config = dict(
    n_experts=32,
    d_expert=160,
    activation='swiglu',
    balance_loss=0.00896,
    beta1=0.95,
    seq_len=1024,
    train_tokens=554900000,
)
Below are experts of layer 10 (counted from 0) of a mixture-of-experts language model. Rows are named router (the router's row for the expert), gate (a neuron's input weights, with its number), up (a neuron's input weights, with its number), down (a neuron's output weights, with its number) and show model dimensions 0-223. Each number is 500 + 50 x the weight over its row's rms, rounded and kept within 0 to 999. Numbers have three digits each.
After each expert's rows: a language model's description of what the expert responds to; "mostly gets" lists some tokens that are sent to it at least half of the time. This comes from a sample of Wikipedia text that the model never trained on.

# expert 0
router:522631504510552483584564476478496479466536571542463551496515470459514567592464535504456462438400445492431429568432454608479528489520472521485516580503496533448481562467480516504485414476507523459473430530484565494503598565499486551502559419444469541502401636493545526478511497519400536555499504455555495488496572458397527508475489437529537547575474514502426529513505501501553564494553526507477456554504495553526467484565524515487556438473472551504466575448558648543474426592475463438539579475455555476542466434408489531426394521466482505562496471470484507501548493586523464445559445562526477621610491579496402428499452464484569443484438600527484598590508507538499561508547
gate0:548417464616462493410571558541483512502524471550593603585551432516511481450429584470518572476565473465493473584534509488534551427551559532456549592524423520485522520441547464394564414517514460523516483447564532424477449510498529503458445393562459474519468554518461538497462433497475513611486516520512495481485524458455540508486451545468616545527450576556434491487623468556422474549507515512488531505469541451491508375534478452496577479544458472432479554572471467523467533645560549427572451507512588502428485536490502545511555448495541528607507424572548532533472577486539440465547516525473428508537534621536483436519455507488536477451423568518517434485443511448501568464452
up0:613463407531436581439489552455481578488596447540487588421496470494516558443410428461516628508521522600532620520482482409510468516526448514549479485488499503481425493522494510434448493593476524515589498578478532508459488520568570432429464450482539519510524475543449510529383431510455459512401625505513547494589488475547473493496518509539548421500521565504503620603459503578498490625610480524464496565591549549563501476537476474535466495435494463541446460524529447458505526508508461518516340510509584496461511516557520511505534537442549545498493530567434488509506520496522482528499487451531488383540506492476462557547443540448462514459422554432477561456417460533443529517423
down0:548520575492456473527594533562469530560550424474516442575456439533474490468417610573486528556540521490525477488518527607480560472542501556458497528482428555450480492508450495542598469458565506442481451439519516510405459511514484526513438487571419512577478603459535527441555489462461503540481476632503423586448548475473491513499449540466634577516493601544510507521580517548426505467533465582468570522487452425486476431398464518454550497530468483457403620454486461527455545542490564406571581426532546434510453517512507556499437522529499431595583421480517523493527439427488514505517573406445462500588542544511458456490459470517545443475437543502470446510561554475396458476445
Clause-linking function words. Verbs and pronouns that open or link clauses, such as was, is, which, who, he, also, often right after a period or comma.
mostly gets: " was", ", which", ", who", " would", " also", " they"

# expert 19
router:517558463473571497517498498430536549512551602461542485398541594559449513580477501561466519462499391460492486501412496468538540455453477562509508548510476483474534548514438449531470495491626447397408562539448507491467583483435418516553511465515467460474443585527437525553446456505503519445512506414409589436458517516575504511535450485524467535491559445544427549500449511447460508553492497540495482527534404575564529543528467412520556502544368584466466568413544611506563473496464501476516604462586483627498487454522405466449481331470480503557546480543479499512459534451498469469460448545586504469503524543545498469480550404445486495451592508497525556537447499546537454447555
gate0:457467501548496497574571514524462537484486446460525536418512533571526534411465460477454520511483435564530568498597502343375443472498559547514576471488509496595482468578413543516499525505390431465473579609465508481498475526444446508533438551555507475441563479563438547515489588565453532363484441428473472511492480502522462521579567458480536512496613514513557403530491608478480438524504447448485460426533473509449523544508568497530451524532484469604497496587475531490458409536539508432458452570381531440407526552520436497562514507447454562648448525467450543453552489515491474450528499525549490542510486399548490445515470508426492462533447533522522615505508496479550498477478
up0:580479527516445462532494608589490370479445603524525594505520487472473572533549498502527549467574474456450561568404502582564478496515559460541443466491463396451482471429544490566472549517416501498524426504505443451525516538539498425488489463439596493534428528456506492563585476448566482472462481478449496584454484445463537532541411547477394460520482509467493645480494487432496504407441541527579379566591505537496464541552483462536534462431419498448519531460534545516518533456500434565474615460453467475498561423488508479493508400477519470435638474441544503456514486486578519541513519552465404476523431581522560472456527481469495576508522484480546393446469521539461562508468
down0:477504496615486497527481508544502496588488550532435534467496459411563473668569537519507448452486571458596539487406531577460491515494457428518465432497431448448528477568516512502539540442527592517451502434462501496530534459539498486453481477509497519465489558499531487513560426476448523545629564521556499486512560500473471461551511566474502570476597518503466453566370497422553455537494491470452405439482510458492526546466565463489515463530503588442512380467467487478485513477628474434587514447459496502471426550495460441455539421537550516470503519474422488521558523473490502512687596635520556517537520516486538524454541480634464495570508448540499439540559515457454561567469
English surname pieces. Surnames and their pieces in lists and sports tables, such as Brown, Smith, Blackwell, Chadwick, names ending -son, -berg, -ić.
mostly gets: "ić", " Smith", "son", "berg", "bert", " Richard"

# expert 24
router:549597571398421475426525562508537484539485533533458428555497485519409530499525565465575494464491432421502499598511542472515485562462503508605479413518575597506522563512490499500401417393573428472459411580505520504585517449428432448530449440561504495530448424511571611493530474519499581484417510443422484456503569448485446483589455378418511532447502444491539447531489443539548517493429426436454529582516554480530474526588499507478508436545444492496495468518565475447427439522501511499513495468516472494461449494542566513565409479504476516417497578509520438522455474497584408493490517507378447519488503512491550442469510446468528471461519459435428543450532625509463564446466
gate0:424475516463497467582493520520543539515481521486596562468517539570559440543634614459530583474485516580470501491509469506531433470381389421487554449575517475427564505433405543537455489511441540475541640493556536582472525504547546515537426563484609460543428554476556505473526501486502576511508570489437534489538526481483411553509482410461419580519492427458526509513474531537560473414548499450470433490506453537512470501508563417477528420471497492495481556508501554469528458524533493583522509430512515473548491511473539580466468517480423361554493466530528520544494512388445523478533556467562542444479583402540522488448483542569482505567441498413609547491528442501506453372495
up0:412455524583463501492460390531499557523486531503544535640487476466435489530479501467508362533487521531492516527502451570535384506492486440528553497549455470444527454417397528483459451530402460525352577467417519528538490531481515498477407511448525419507467445544500572529391450532410598523426499551508549581545495572488464492538502530570542487440466504501503520551507430528418428582544439454440426470554508427450511496471482476482440487462510417552446450521534608520422523488497488467496495532499495477475432601526562511515524399478431506493487493503523565564570462448512518545484523526497538522484517547633541465478479595498468516432523521443503603451399444588544508437490
down0:480498502490467477475471483564427475550369511508500597552553516490468540416528542472478547466471520520464478523427509570518453557574391510499546523516514389443527500439485418498515461587526478436481468476433426475478450494571517472567422498434512536502479498523530475448520502427507437465461524518527359488450512451557493577467400389480479459417564431457500564443406531486515582465470486446565463462490482557490527535483517509540496485515461484491459462481417594543479455540448488477530465502572570457637498544589477491555435423455494490571454512435532528494470521539520448414470527479447462541575454318477566525579532585529539396534425527492455562421482585450514530467549
Common word completions. Endings completing ordinary words after a first fragment, like d-aily, ro-om, f-ear, f-arm, plus whole common words such as back, law, fire, help.
mostly gets: " back", " law", " allow", " fire", " help", " support"

# expert 30
router:464504472545572510557467435454470454505582515567446639543480466510528414641449439492531509461472532560497434477461477447578520451560448458479479457509442382453518491508453493581484600477504500455484494477480476483527526528516494432519400463473502502407444489604506516450475576390487482518528450548550501471532548474371508433586447549542554466486487531472537431445633519634491439500516447489570505441570566517423530413527533463468476521457515444543449464556428576515515496581462436553468484395415461558499425508496452484486461537550484540472507610488453533439542473412520453554432506449573445512568446422481490529479515470490498539469522427435538532466506592496518457507489
gate0:403414474487444482527544426514488530495593562518530536476499522470533455501499432556450531584494454438487407554479448523485468591536542421493424467526361444532617509556526407476442551520482516493398469386475438477524513468516562479472448483442491511494480504475483520409459588389476486515502516457492517502489543541392553520572584475448538495436505488474506482473476470607474577402393498486515588428554554486494449479534504560509554522468583433554497514495426473587473404528509456486493570496472515555412550500509549461534467483481465510414454434569550487478525525510476547526576513436562551495403481453571574526612579440574565518543532499467569494530564490399509480461512
up0:548544471499545537529574509461544473514536509566532386585433555517459554634560453486535563603500458526527520556449540439561508559563499551550529540416600487472433478570461525487484452548497532524539513495497468458487551477583493569454457470461432449475444442505482472487594438554494480454482562559482549465558467491484482495475367534433476496530579484555494458465503494432390608533468587498518424529524531535433468522494504414529544448429495529471510543469555510438505475603448571537540479500590426542461600518469562507490575577446495445456514476446525611530534453502505492498433416507540538459587513515428502544450470413507555525494569480552556357422449481535539502524598
down0:509365420567438522466501414478492466501461535510542450434475517544482516591460466492523505439551541478439412542497482519476520447495545514496585487417505511564502454404444561467548476472509461475611488409567459505580494509527489538458475571449476531520495481503464519521556549483490546487505343435467496585380526537483441460464569556538562531506466484543545487527496463501552466544533464452479471473588478507521553503575570611492478559468516437467596431497528501523506488532409520411441356497558559546505485488519522470458490457464563489556467570542474563473460506498499503551367479447447581414531428488396542547489547447452494487404452465500534357568438455517480535419450
Prepositions and the. Prepositions and prepositional phrases such as in, in the, to the, of the, at, under, over, and sentence-initial The or In.
mostly gets: " in the", " to the", " at", " from the", " at the", " on the"

# expert 16
router:547569576474492436542548443517511501417495470479582521486521532469557445397471489513472522481484571441502529538469537564475375518468497517496434425539463513492489415606585491490466486495457523487459460379542456463439529483498469406544485524516493543507519537485563453571534572580544504453530507469601389549580492504517582457499474491465443498512493497520497662458474471419525455411546584489523493540431438585496612514481491466547489453560493470497514544521475509585481474381499632492519446498466473445577551566526563546499486510416483461407513432465571590509524447469544443577479515537491588464449494594480530496615511524559522554441531452414463512529488515572482425484438
gate0:443509580524476515475522465508601503465504519528472538487461521509443445550407479504401501459458488420528529481466468590566459488482537536559471444550522535490542479417511552544509435485453516501481514621496487419452495471480478508470515505538534522517544468480464498483541577479539489508391560520426549444555546532485565415519520508541441580504431508511509447659545512492509545462422523439399505417460397571456512481489504490526523543505534418488415585482545521462480452446508400361492577466511439558513580577496487467387427451512508475563437383452519480408578446530609465588514502522425534505505397471547492530617459462455435559439475542446531483524571528463509501531448
up0:504529422597548483528485547449508498532517520562512578402581422559518499465481393514489575547449535569562485400516468524512453465560564495458441475580431516528450588529535536467543462515417582459408541509485495511442545451441501410483537465525523568513497485433563543406461462430487539658508496560465506506488586531479535483447486469514509473589519455471587518512498463456471545511491487440559445607456452456501497479492478433548556509533525546564576433533441568467524455458544475450489471491517515484480449538566501480583577444571516566616450484530575546497416517514462482489427611512549620509522526491475553501571596515426504470566497522599527549459427474462514466558599
down0:541562525514503439426461522524466543559497455464472453528525533508616483482497504504543520437456445490453569504546411550527521561575479510518542455478512463488496497580489537540496532541570494493433549460538495519396532580544506474499512613509503423447524540378466570561460474534540493473479531424527505561429592517528512468543517470524475521473502505506455484445472485560479511505502519474469499519377436516462511531474457515545477451524334446564516430507527462436478471455484446523497555450428529498400420394479537508458447521516496547476495548382500580419447611441576447448391590429601392585490568454501538406473482501535550503491550479598558529503464425363494558545501
Capital initial letters. Single capital letters starting names, acronyms or words, especially P, C, D, G, W, V, such as Pokagon, WEC, Dame.
mostly gets: " P", " C", " W", " G", " | C", " V"

# expert 12
router:490463507502436490448515418426404549518522514517426504504536504462483507523559617566425478422492474483491537440429454470447560495533483473557519525477528525494523583562496513462480473491563426453580459449552492471485540515509577528549570537536499438532585508512380483505604485574405493413440526469399474571490553505438395496566547469492518571531457479472468406463453442526454464491527481473544450467539508568490524483557443501508556462507515505460586512438605460484487405420521465538437494506556433638457436436481559501472493476476451595539520601528534559574436474467471431480502559512425555411517449398477541519476514366453557529628415486486508500536498491551495496431536
gate0:516510519508519535391549547503454520546505474502514527527580508411527594523450465432554501488359572457453486497531545579448437439492474492470490499544511438554588507593492438552437429510478551573490514532492556539562551515452432483530523420504480518512463528443476407403458445473413439503428432531521481465483474473439586464455436476515456464503550485462507519378444429578501502503440522487557552463463600511526463535433450519478441572631545511481527508516532561524539505535530520554555503368498537552403497467529609491444508591469545475489463514547474496546490437529428564505459539576548510510462509432461579479479464397456509538548397581618464516437446548511540549412525
up0:533531558441515578655492466543461466389389589525514475518469454538464487522647587541547499484536431534487446470501549484501574376492469567451528484478540540480510503475626430507534517511493448533526519424511478562589400421488462636481551513539502433468508462537434426542522405510517551500473556529463404600545529455434591509574508481496523444507537447554458400453487544479495587529539536434529505552422453545507452534540522559532453428541458507481491525490500566523515512528481454483516518489504439556522438426588460443491501523508495482472444482457463456535550518511551504495509499447475526527486515521519471459448619449384505497469502555589596496516573559509497377514542
down0:547418528514479456563455475528466513476555519475509488455572452518517551480518552446481456484519608541533462579526515460578496518483478649562513474448398436538531500486530533564513490496499499474552560541433473500548398560496448469361481540495495522638476450487583416615501515508529474535482465539521547457509503576539503468469455452527694487597486445440499482559493470450442494561647489521428525542495468525517519502491557575447447540513510439545499581559491570575517564594471537462496587529511564544569559450520503492514545490518527530425436483458458492468554465567462542450475491469422454516508529580619529499544397598474504540507493484449406532447455492453491493487522
Line breaks and name syllables. Line breaks ending items in dash lists and table rows, plus middle syllables of romanized names and words, such as Eun, Han, al, non.
mostly gets: " al", " non", "Al", ", al", "-year", " present"

# expert 23
router:507588405396519562425491569528500532529553477473476560578504492446414522489539521573524513459544571545557401542504507536459516476483535473510498505510565362462484510506573488428539458566494509509480480533507400444432612425479514436479523448486563538517437554397478507574431479479578551434505508488476512542573467573495451451481506508577446430540529478427449508558447500475547496357476514558525495497460537448613495554483515470546568605540508488470486507559383501525508491571465533512477527430497543543468452550409510601479481524521496457519400477599642551462449468465489400517436502473533496544581532381553490465504439493499461471469428415449474533503437492529499488559482
gate0:583505421509596580604503572606501545520463506550507476592432537450480476473453521521479430520516485435632454473443521477516427538536539534442482580458464550381527553407555489493482476493509542512553476498420529449425476534509498499375475488563434529546534488549523465542479517544535497514514457475474528515489514538467433506439441489393427475481510452520592513470454452607495536534556561530492522515458499603581532559515446393465495493455526495414472496505508551625562530461531358513475464573455430438568491431502548493497458521462482472464462453459416550432444459444542489400433444481452509508496553447488500501568512428608559496475491513540398500508456422471535509404515
up0:477508549516492504460554488367485458457490530565506666472483552553445493537506373428541579398511480547383575543525480540445517526562478511510509533490511462465608447597431466520641542460450481553509511494491460472512511549514439422481516484505534425501469473486464427526437533385477530564450616549544481540550519566516509491527495569440496488543507477497478623452426531511524536514510495523522546453577504476489440515541447481495508404521506491566505576494502454577385466531537505601568493443574488519558490497529514460559485527456442459401483530583467517602529516491482429517559460499633407474498454477528564480549486475466455491451537534512439574524505472396553495476563
down0:590486562460493398490501513515466572507463543512514432453478457452625479446510448585446503509460488436482549494523499476465458490508575542489534454455496451489490536424478420481510489440586608448511469521420543597435520479416529482441475506528497395450529450581489486526532482509472549523443460486450427494430521523497445419468519383471516524496396460430573433466497538420441522449536511533509515477500470554551471541566527513533486586538600531526526538504535423482531508537547583476427488423551440562466525498571551483547531427472563502532482479426526501643460573340478437559553510475472524461544478565550419526571404483512475550547480418530510485403480555424481611544500
Word-initial f/F, infobox. Word-initial f/F and n, and pieces within infobox or list field labels and values, such as (f)reshwater, (F)isher, Sc(ientific) classification.
mostly gets: " F", " f", " | F", " n", " sp", " art"

# expert 17
router:576515566460525486535407483467666509459443532468440545569625463503490476564542511541514538555587524537441453478470483468540470658469484493586470461500538470467497485479574531435497504432538416434533514544510487464530452557530432549537524450529517384515464478526595509516496558575434477508479497530478573452514539546405484515513513471447512526530465508460497502501461463483515507452518370560460518531403608474455544461545504515443583585392382433526548556547525559577483508490486444462457539439562505439410417615513540555490516456425551520437535504514481536505513538394563542518489463525460552513505579475495483465502502438528556574491453528500434478604483498413478475566536
gate0:518512537465414558406499531568515430542582527469518624561552476471519499512502529469490528474443425481498560537547480477417532453496507543480500485487452450516495519594581473616508564595480520473569498472543495491501431524531550342499513518461450531439406544429468551421610538517477556500481499586573490474394511482522428447541481524470491508487591571451562463564496549376578508446559565404508486450491430487456423441483506523535527479494509434568470531515552534417427501558569525433466513537416519520496523497508517407526567503496536500514628490513479505507532387534509492470497499469601447577434506490518570483456548454469582544531481588461520440534523560484374519556508
up0:518579489547560444621515464434539546467472512498420406432477520532460432499463506615511517601498609483554431462509536477613448556503521479471505488542527541506510488473403534436503390451521501536402533519504471507465618475434482630506464437526529481498516432548497383548432488432541514479521597449471548530601552534437605531374499504551435494504469504526479571545514500546405467470456485532544535478502532521569515517456507447469513539534508569451411467505471437526480572462487468592486544496496466479473406547485503550548462508485441574484380506468437531529508593494484439533421554514438509430561476446560493488456514544533455458445505435500514561537468449446593420454494
down0:462601608429561415589519441458468437497546424514456518534471553460535475434391487479565516529536562508458487563466494494486492539480405473496474473461459600516441462467485475490576428493477442463477513508565417473496530532503496491460507581418571547462564356437510435501518522458595523532550447375500568374453465558518552500483490433528467582571455527516474539513492527495499472443488447559539530443531627560554414532489484532512491437530541546577517397511456506523482492468532501438449495564459463610480464542505458589591423555466521507451453535475451602450508444498476566460496429467441415371525489489517535453518544545480419522521476506450537511492476451499537557579475
Day and year numbers. Digits of dates and numbers, especially day-of-month and year endings, plus scores and figures in tables, such as May 17, 2019, 4–1.
mostly gets: "019", "018", "012", "013", "015", "011"

# expert 26
router:519543529534485481564546458476491459527529574579558437597528535532482531485534389474455517464477462426559555402477480429570466517444507476515459439550535417465506490527504469565473430510534478429481453404479512580500462479405560486510487494527452472494467508370551571598450436556371548633486496514472452444500459493536536474486510510477436519512546436539556502428509513440495457578479556511494464599400435526522490494561485489542461526575449496554390584445534618492440476577481484440504505476517423529566454529549492542475451428471425580587491497438533508463511545423547446443591435494602479468437508551553471412408540450459495443460513475565481456584454506531497525467503
gate0:443577609516526512511448547494460453507483587537514495476449497484483433612484476498540533559544523397436507481529504545516487339403537397507518578471470554470494518529464486533407555572447544543538591491582556494365527517580582519501496564546404607469444495406495532564439527511512486491501581494437481461498473458487508521468553611433603528440473530571519437432590528543442478516517528513525583574494579566440428522479501574441532503505573530457384485531477509493589500493480469462482501513529503438544508567517538541433501491497448488554544517351547538628497542489433501525470563396560430471508532502528445474518504483435514475505511496485507531466536501540488533531504
up0:558476483496428461515460508399567497615534467527530537518623573455497530501513550484481503432562450605538408501541521499425468450522443512477547502499514512516525460438509445490623471487501548510429502406500512445469497599476501467525550479542591483459513572490530499661460455489539536402474506498522461476490492544489517446547478487536535490491607494499481460490464501448532527405488468415492450359607517473577623504463536442482481483483461516518485501560526495545485479434574526489472570481404535487514507509475528502544452567410600595532526549541500469453472462452535558495511469634454504552579591465588516490426473449468534496636425483501487532444490459546521532542379
down0:526508633473473524509458495555396501479503426547498563514512452414425499470440465505538485492443502498494493479448552508531445514527515489478486584554493513535535440433534480410512520571453475653486459528417486424516456445425440425406403434500567426583497460505504462491430529468458519452513603587485542451445509487494431547526434564425450454443458455419515460501568510583533486516465514517497562564552568505477452487519520602523409511545576520450522457375436526510467497532474505538381474500521522558509452482539501532475495486460429515526536525505599498459540540449414481517467527394433531531579394381577490585549412535603512476563488479522454507451475485457527500470535
Place and organization names. Endings or whole words of place, country, club and institution names, such as United States, University, Melbour(ne), Switzer(land), League.
mostly gets: " University", " United States", " New York", " League", " International", " American"

# expert 22
router:607492490522540503500601427497497477379479515424490410497515502556514450609470440528478525457548484478538488530558471530480504481497403516540454544507548543400565498536477469550475471457496472436502378423483458520579596526483505676510561571527483490535448583429578447479543417472590542514400502443527433572478507539477533415473441494503504514529566485510519498547472525521496508498464538565522465506612501540488505595509457439449514518405533486482498575506516609515432421580477460409478564459482500579528525490443458507419416508504448519502485536531496468485526489452600496526550392503436541568523469545516483476479490393436543502620450528456525510582443426567471540478509
gate0:535521432492503418550554457507474500463422559541498543492537471521506511494546617525546510508473548511535483524544623536651507548461496441542532558398503443529495477550484535422531547413536424459484479504544485501518534463497436614546528502478553530434471554531459461445535430401444501463574518465496500530601501468547500537542559505555537516434555532521499435450519440480549558437489487493398405479478414496495574608458506464498456526506522420502485487428472514560498505554520518593570586611487468403538416456549439395548520462535495521448479508578521483481578473448500486440459440463484385500438493545592519572457601592506439548493446514485493484423435499565529601459509
up0:545586449473558395493502422513459497442581486502546534495555515427489506445545573564484487577484415480521503477440489564458457451520534514588538515393544570506465483514554504452558401470470456474561484475584532595585506450489571503492486362522496511543528543548501536460539510468524432513454555496468459520538520496454469527430428431502459553436542555449419490577478516505491559541473377521516470517445457400464540508494426474540508480524458493419466523472599617553487518508458500530550508513544496465565524425482461484522565482631674528449505523563518442526567470523486535555566507445506524515515518468520485526467610473567483621440421495497578537616485455415514558542497
down0:436530533486500453511480598530543452456419469464467510523467414535533561596619542457491557450486444597597467453523423511523492486494508418442571526500627451467542477502453482572460465515477490524512531510471424520511587431566557514470494474521493497503399561502495497505487470449537512558457504493541519499563477489406517534522452436385533430494581454520543523434425537514471571424444513492454479535457568550468519474616492470495483553409552456557404523579526483574517429603529570419504518534499449562618515493452520471431423470467485513582436447432575394562513485520409554527511489541535561525448487594558491511520506457424567504500500515552574476513533417460529600467547
Possessives and modifier adjectives. Possessive pronouns and adjectives after the or his before a noun, such as her works, his previous, general public, first, new.
mostly gets: " his", " her", " first", " reg", " him", " only"

# expert 28
router:478564517564453482604488470508444517436575485498429636486518533475513456579430456489408478546536585454496484515472560574466475516479511403538482613522431371527495434519447503515477505466546517386516451430430496508445503517508456536508562554581400489550479451581478510545446569435467533564563425514550424462572509445453552466509448526561547490500547541445494468470540488565589498563483462483538423477526528465502547428501506562495552527500499470556483491541416472409406454603478520490438487528445498493557469493513396500480509519533490544476466606472523522448553444523570534563501544396508479594500478609527426478525524492460529479510527371489428478533483578449532377505549
gate0:572414553362594521519552555510526467423591465500528423505561512401507524502526467536412515575433519455519494491457572471480547474437472462501558478570590468530551485569515592490507565531588539504447524442498476476523507506511477560512528538491481543559442584514413545521485527399496511462498536591472620457457488462550501458514516506514491527559625573450487512554387504441442505456473514510512443440533499502512531510504531459444501547476548496503545415484528604461648502589521478496532509498465553461491523477490384543517485591503492576508443451450430568506434579560459448510505498451565497494490570371498583534462471432519530493562464475477328508466503494417516499476523
up0:505556464593386460473507517539497511533417540491449559479396458568485449444495559552555455482553493467508525444604488533540483508517465611523451563489384564452446474446444440546560491502477496509548505531467555519417457565501527430549488469463526478475552543509535503427543486523514478555504482388516442495517537549520486508515502536529619482419477409547525450512575444536582549478482473466559580522526484563547465512498388439507461488504508557439466564530468444511486497417431492469475525591414412577459434495577555494510605397445492472452606598510523485533540414499585518492538511500468480477497479605544495539546623600538434467453491487466645533523498546516497561476506
down0:497507511453558552463508555372441475538582428479563512421458461489526480533569541497479479451415489546467443490422534461439424474462505526543523433555512495535490474595467520571530558508508508605535485618549476487432475508464450505410546524476478568451556329526519492529504512444579432492480479486536542503539504499480519461409495429448487473503470567480479540535503480496539568571562464455473439436526399519484481511504523516516516524596614534497476549475534545487493511569541520464388476435565504547610553357459526400493558475566472534565467464441476494477403513522469481431462504553576560496441563564450596468511494485507569481499549454463557577504511412534394513592556
Commas and connecting words. Commas, of, and, and table pipes joining places, names and list items, such as Wetaskiwin, Alberta; city of; aunt and uncle.
mostly gets: ",", "s,", "a,", "o,", "es,", "ing,"

# expert 15
router:518510490504591519451560539381397518513542444525425484509480489522482482625483580459488460493470618515471501547557475483534377505577531563485511633488468439442472558403455563426541497402476483394491490487447559507516502472548519608517463550507503584594431458492513497570486553483503540574494524561496397485456549465439502461489451484504443500525509536498552496574595527572508475524482447452597521485489553542459567440543499549531433537327615440515586463531424522415449465552502522543447554534484484510505432460466520526468431556583512472497528578469514499458525526490493500571485572488451532474390424589478550432433439461475503511480489524494465509548543539501526496519510
gate0:477516532537501444458401405437547543453387552442500435504498469546471505513472546524520592471523578466554446637440392574427493589461483492495603494503505473528469520413506480525456554499452536459510512480533504481482485497464396481602431602420431566523468511440512513514469490492485576539499483437492570557549502469465652443503488493527428471600631396578508460418579470481521527563521492548521560559525522503542514427499514431538520474492591491507480604484528548479518538491527587538460491555535374473431449472477483480545501456485492496423477513557512607470500559490499492535542486517459538579552551470572504639510425496526412473522492470531480495468527514447453453474514
up0:500547457534612467519460518463500473449414513423497501517539532540576418493549525472496535464494520599589520497427380552399568495524515397579562507469490496452532482474593518514518573576406538469466551475507621528510540532563453525554429530552553503479492514470577444487595447514507498573513539473439476503587419548465574569489506450567563559479450474598485442506471582515504449536537500586537536617419465453556466442416504544571542480511553448489449455482556472547541515460518512433461581578462512480470459503420481548513510520534515487579565462482514545577535570563510494480590438498429497489617493514552462511487474537514418440479389496471542491523488457630536533472471
down0:599551480436468491533492465466401497504533558459453511476462536532484528605469472524579566509498581524406499512539486451620421479446547608375420559477563531523426489458435443490465493554568458463469455479544468544472466467523474419430536452431448572493514495512504565482540520433608420461511431536530462516528547574443528528532501468510479494539425469518480454488547617510516478643540462535469524461562528528492465502635521586488483493438452520542432531364547408432445461476550405499461478430430573497494530491612403434532519495545547440509534582390536502418517500478510461494478547552510512542492522507479542557510542520521507475463486438488490543526520447540421492568509
Articles and list conjunctions. Function words like and, a, the, semicolons and phrases like as a, in a, to a, plus word endings before them, such as devast-ated.
mostly gets: " to a", ";", ");", " of a", ", a", " with a"

# expert 27
router:493461461524423456502425490505535516477470579428566447501449431470515468552498535555540495559563538534452596544464526424459527555497524455525456545486541468444361577456572547431445478505480499475479513549484465390427533516478459569577474535581457516498463434516494554573531532562417547501477528441546483502598425459504508537438393437510471482593516513575536522527489403450448545444408446511474478588479535460435546441505496501521565488405468507512511448577444509482509551500542523483431533505542541443424506577407476415475511462501524454510509568507477600501507533470495548523476534504485558654530486600543516503507407423475593535590457485445429537556442599539486432588465
gate0:525449546487450511456517547491513496561562504459491602506438493446521439554515439448600399505493549553552464494470453495459631553629449399522430476503532568442517459436569489540384469518476543507560541504472464541469452511490529364468556556419467517442571510480454437476534552554537546495497477467494476536524530503510552500408545565464529514493569511499472498521404505393500531560524499515483529480501488516493461451487427549448489523509548462482441433512496441571534559525471599482393458477588508399443553605494712541453441481484481538497603483527457528477540409451459522435575530434478421578462457451480503510457472461454453515575465447496547502477547512515558518489489
up0:520510595489479528545519479544450533499592510539508477454579374514507448516491492531547541468505462563484485458457453490471363533434457467544415525544578554455444506480450577473597482490446439532533473522487496410414520493416511575463488439452608510473585460530489427542485493457534461507565540540506546466475547465546403588476502524543546428546496506465531514395542484458441411592505516475495402499487463516472521466482544463444494412486606500558537483514584578443530567520504432539487508572550575443548524552458500491458517462568411494455417518568529465577530475483503524471551576434443466539501390455539455530436547457440523539351518567428518568490505531449426526524408
down0:505479534503563439485521549570555368507488587466473525490556565501490533482551552428471581502625490507581446528509521580451588494609456509502510482514440579478509448392503463570520459518457496485482462529490473587438479416514540554552587575474448515528491543457485433581505567472485463553555388468482452571532515533435577447448512555598488540521500554474550499468527525478478470504499553504522532490605529476484471462444500531476518585426461464398470460415543558444581419462612518485489588457635476423565564437466584517557520481503566564445575482497447470463440461459601487491532617497523546513544551436433490474545511571473476478444502482479427466515504450455527507526524
Units, digits and math. Digits in measurements and tables, unit symbols such as m, km, ft, %, and variable letters inside math and chemical formulas.
mostly gets: " m", "%", " cl", " km", " (M", ", M"

# expert 1
router:489431547498472489481492488443532561420487603575574563513578479569373499450551484521502442515451464562475443456527465455561519469454443525566391507634529480518511577514509509485441436462583470469481393523516487498587489523432508415581503515474397466474452520398547512596484501628456575547455533463480466538461507493533544499498526493493508476469546426550535640471521443462521477525432619548481562519415523510531591529570480445484493572529490514541494517507411532487430454537440522526473536540517460444485475565498453558419455441449464483534434504450513535429522499456581442479497503429475450448434509606480554436414571436475585478503481549485488517531486459603446529457541
gate0:538680492490544552524472467492539480488565555458539518519448574469545534572409472512529503448528508469527496420476483459466505516597506480537483538498487478453523548501482451503512511521541441457522549383445504404440577536454529572526557504609542561499441457576524425394590521443510509526462535447458512560615465511442457474477408474441498580546533516425481481515455532549535483428452422481516503535632491516507494461530561512526469475489462590524534390551563523502530423514547507479496505471518522559502490506538509627432418542440528543489561589477549611528516485477564427513471545576495490554455408515528492500603467413434451532397490442496502491476596516578480441587477
up0:558582467478471531458436479485504523492538499467511479509509577446530451561450474498438497421548427460497504408426425448408463470568508572504463534492480426427448407511468435522519472465513494462532550407507560406412635493518501539498522438547476536456376477530443446427609520439501504576478572440459528443594498487471526463433464517412522572537492508443552482508469534525480480445443369466506549534538521545592466482522462570451526480480488577575589484563558523469483445527568513466487520421492561501510463473541503565493422502466489497485583559576505587556523404474476417594515522511595494603497424460528468434570419477426482583473476431473465544505491505549525469447458
down0:464455477552470419495501407481555507470425457501485481510567442518531532490526507505612525486383593515517503490510574470593469492413480414484536468517501588468479461584455469408506545514533550453528531556439467627599514511545528550553510494487510442512521500528511528489512389464522558516498535557611539475453630476561568548479484436542437469458484482449341503485486461478503591559574487400463391547486483476434527485565436424530469576535533344467511559432451572441451450452448496555467433567440494577561518448469523455532523486478399433521431541414549495441530587495431507441497528491479503504508478465501445580446485482531523469498472491533446535555474507486486531501502
Product and brand name pieces. Word pieces inside names of products, brands, teams and devices, often codes or tables, such as CubeSat, Aerojet, Galaxy M34.
mostly gets: " Gold", " gold", " Time", " TV", " Air", " television"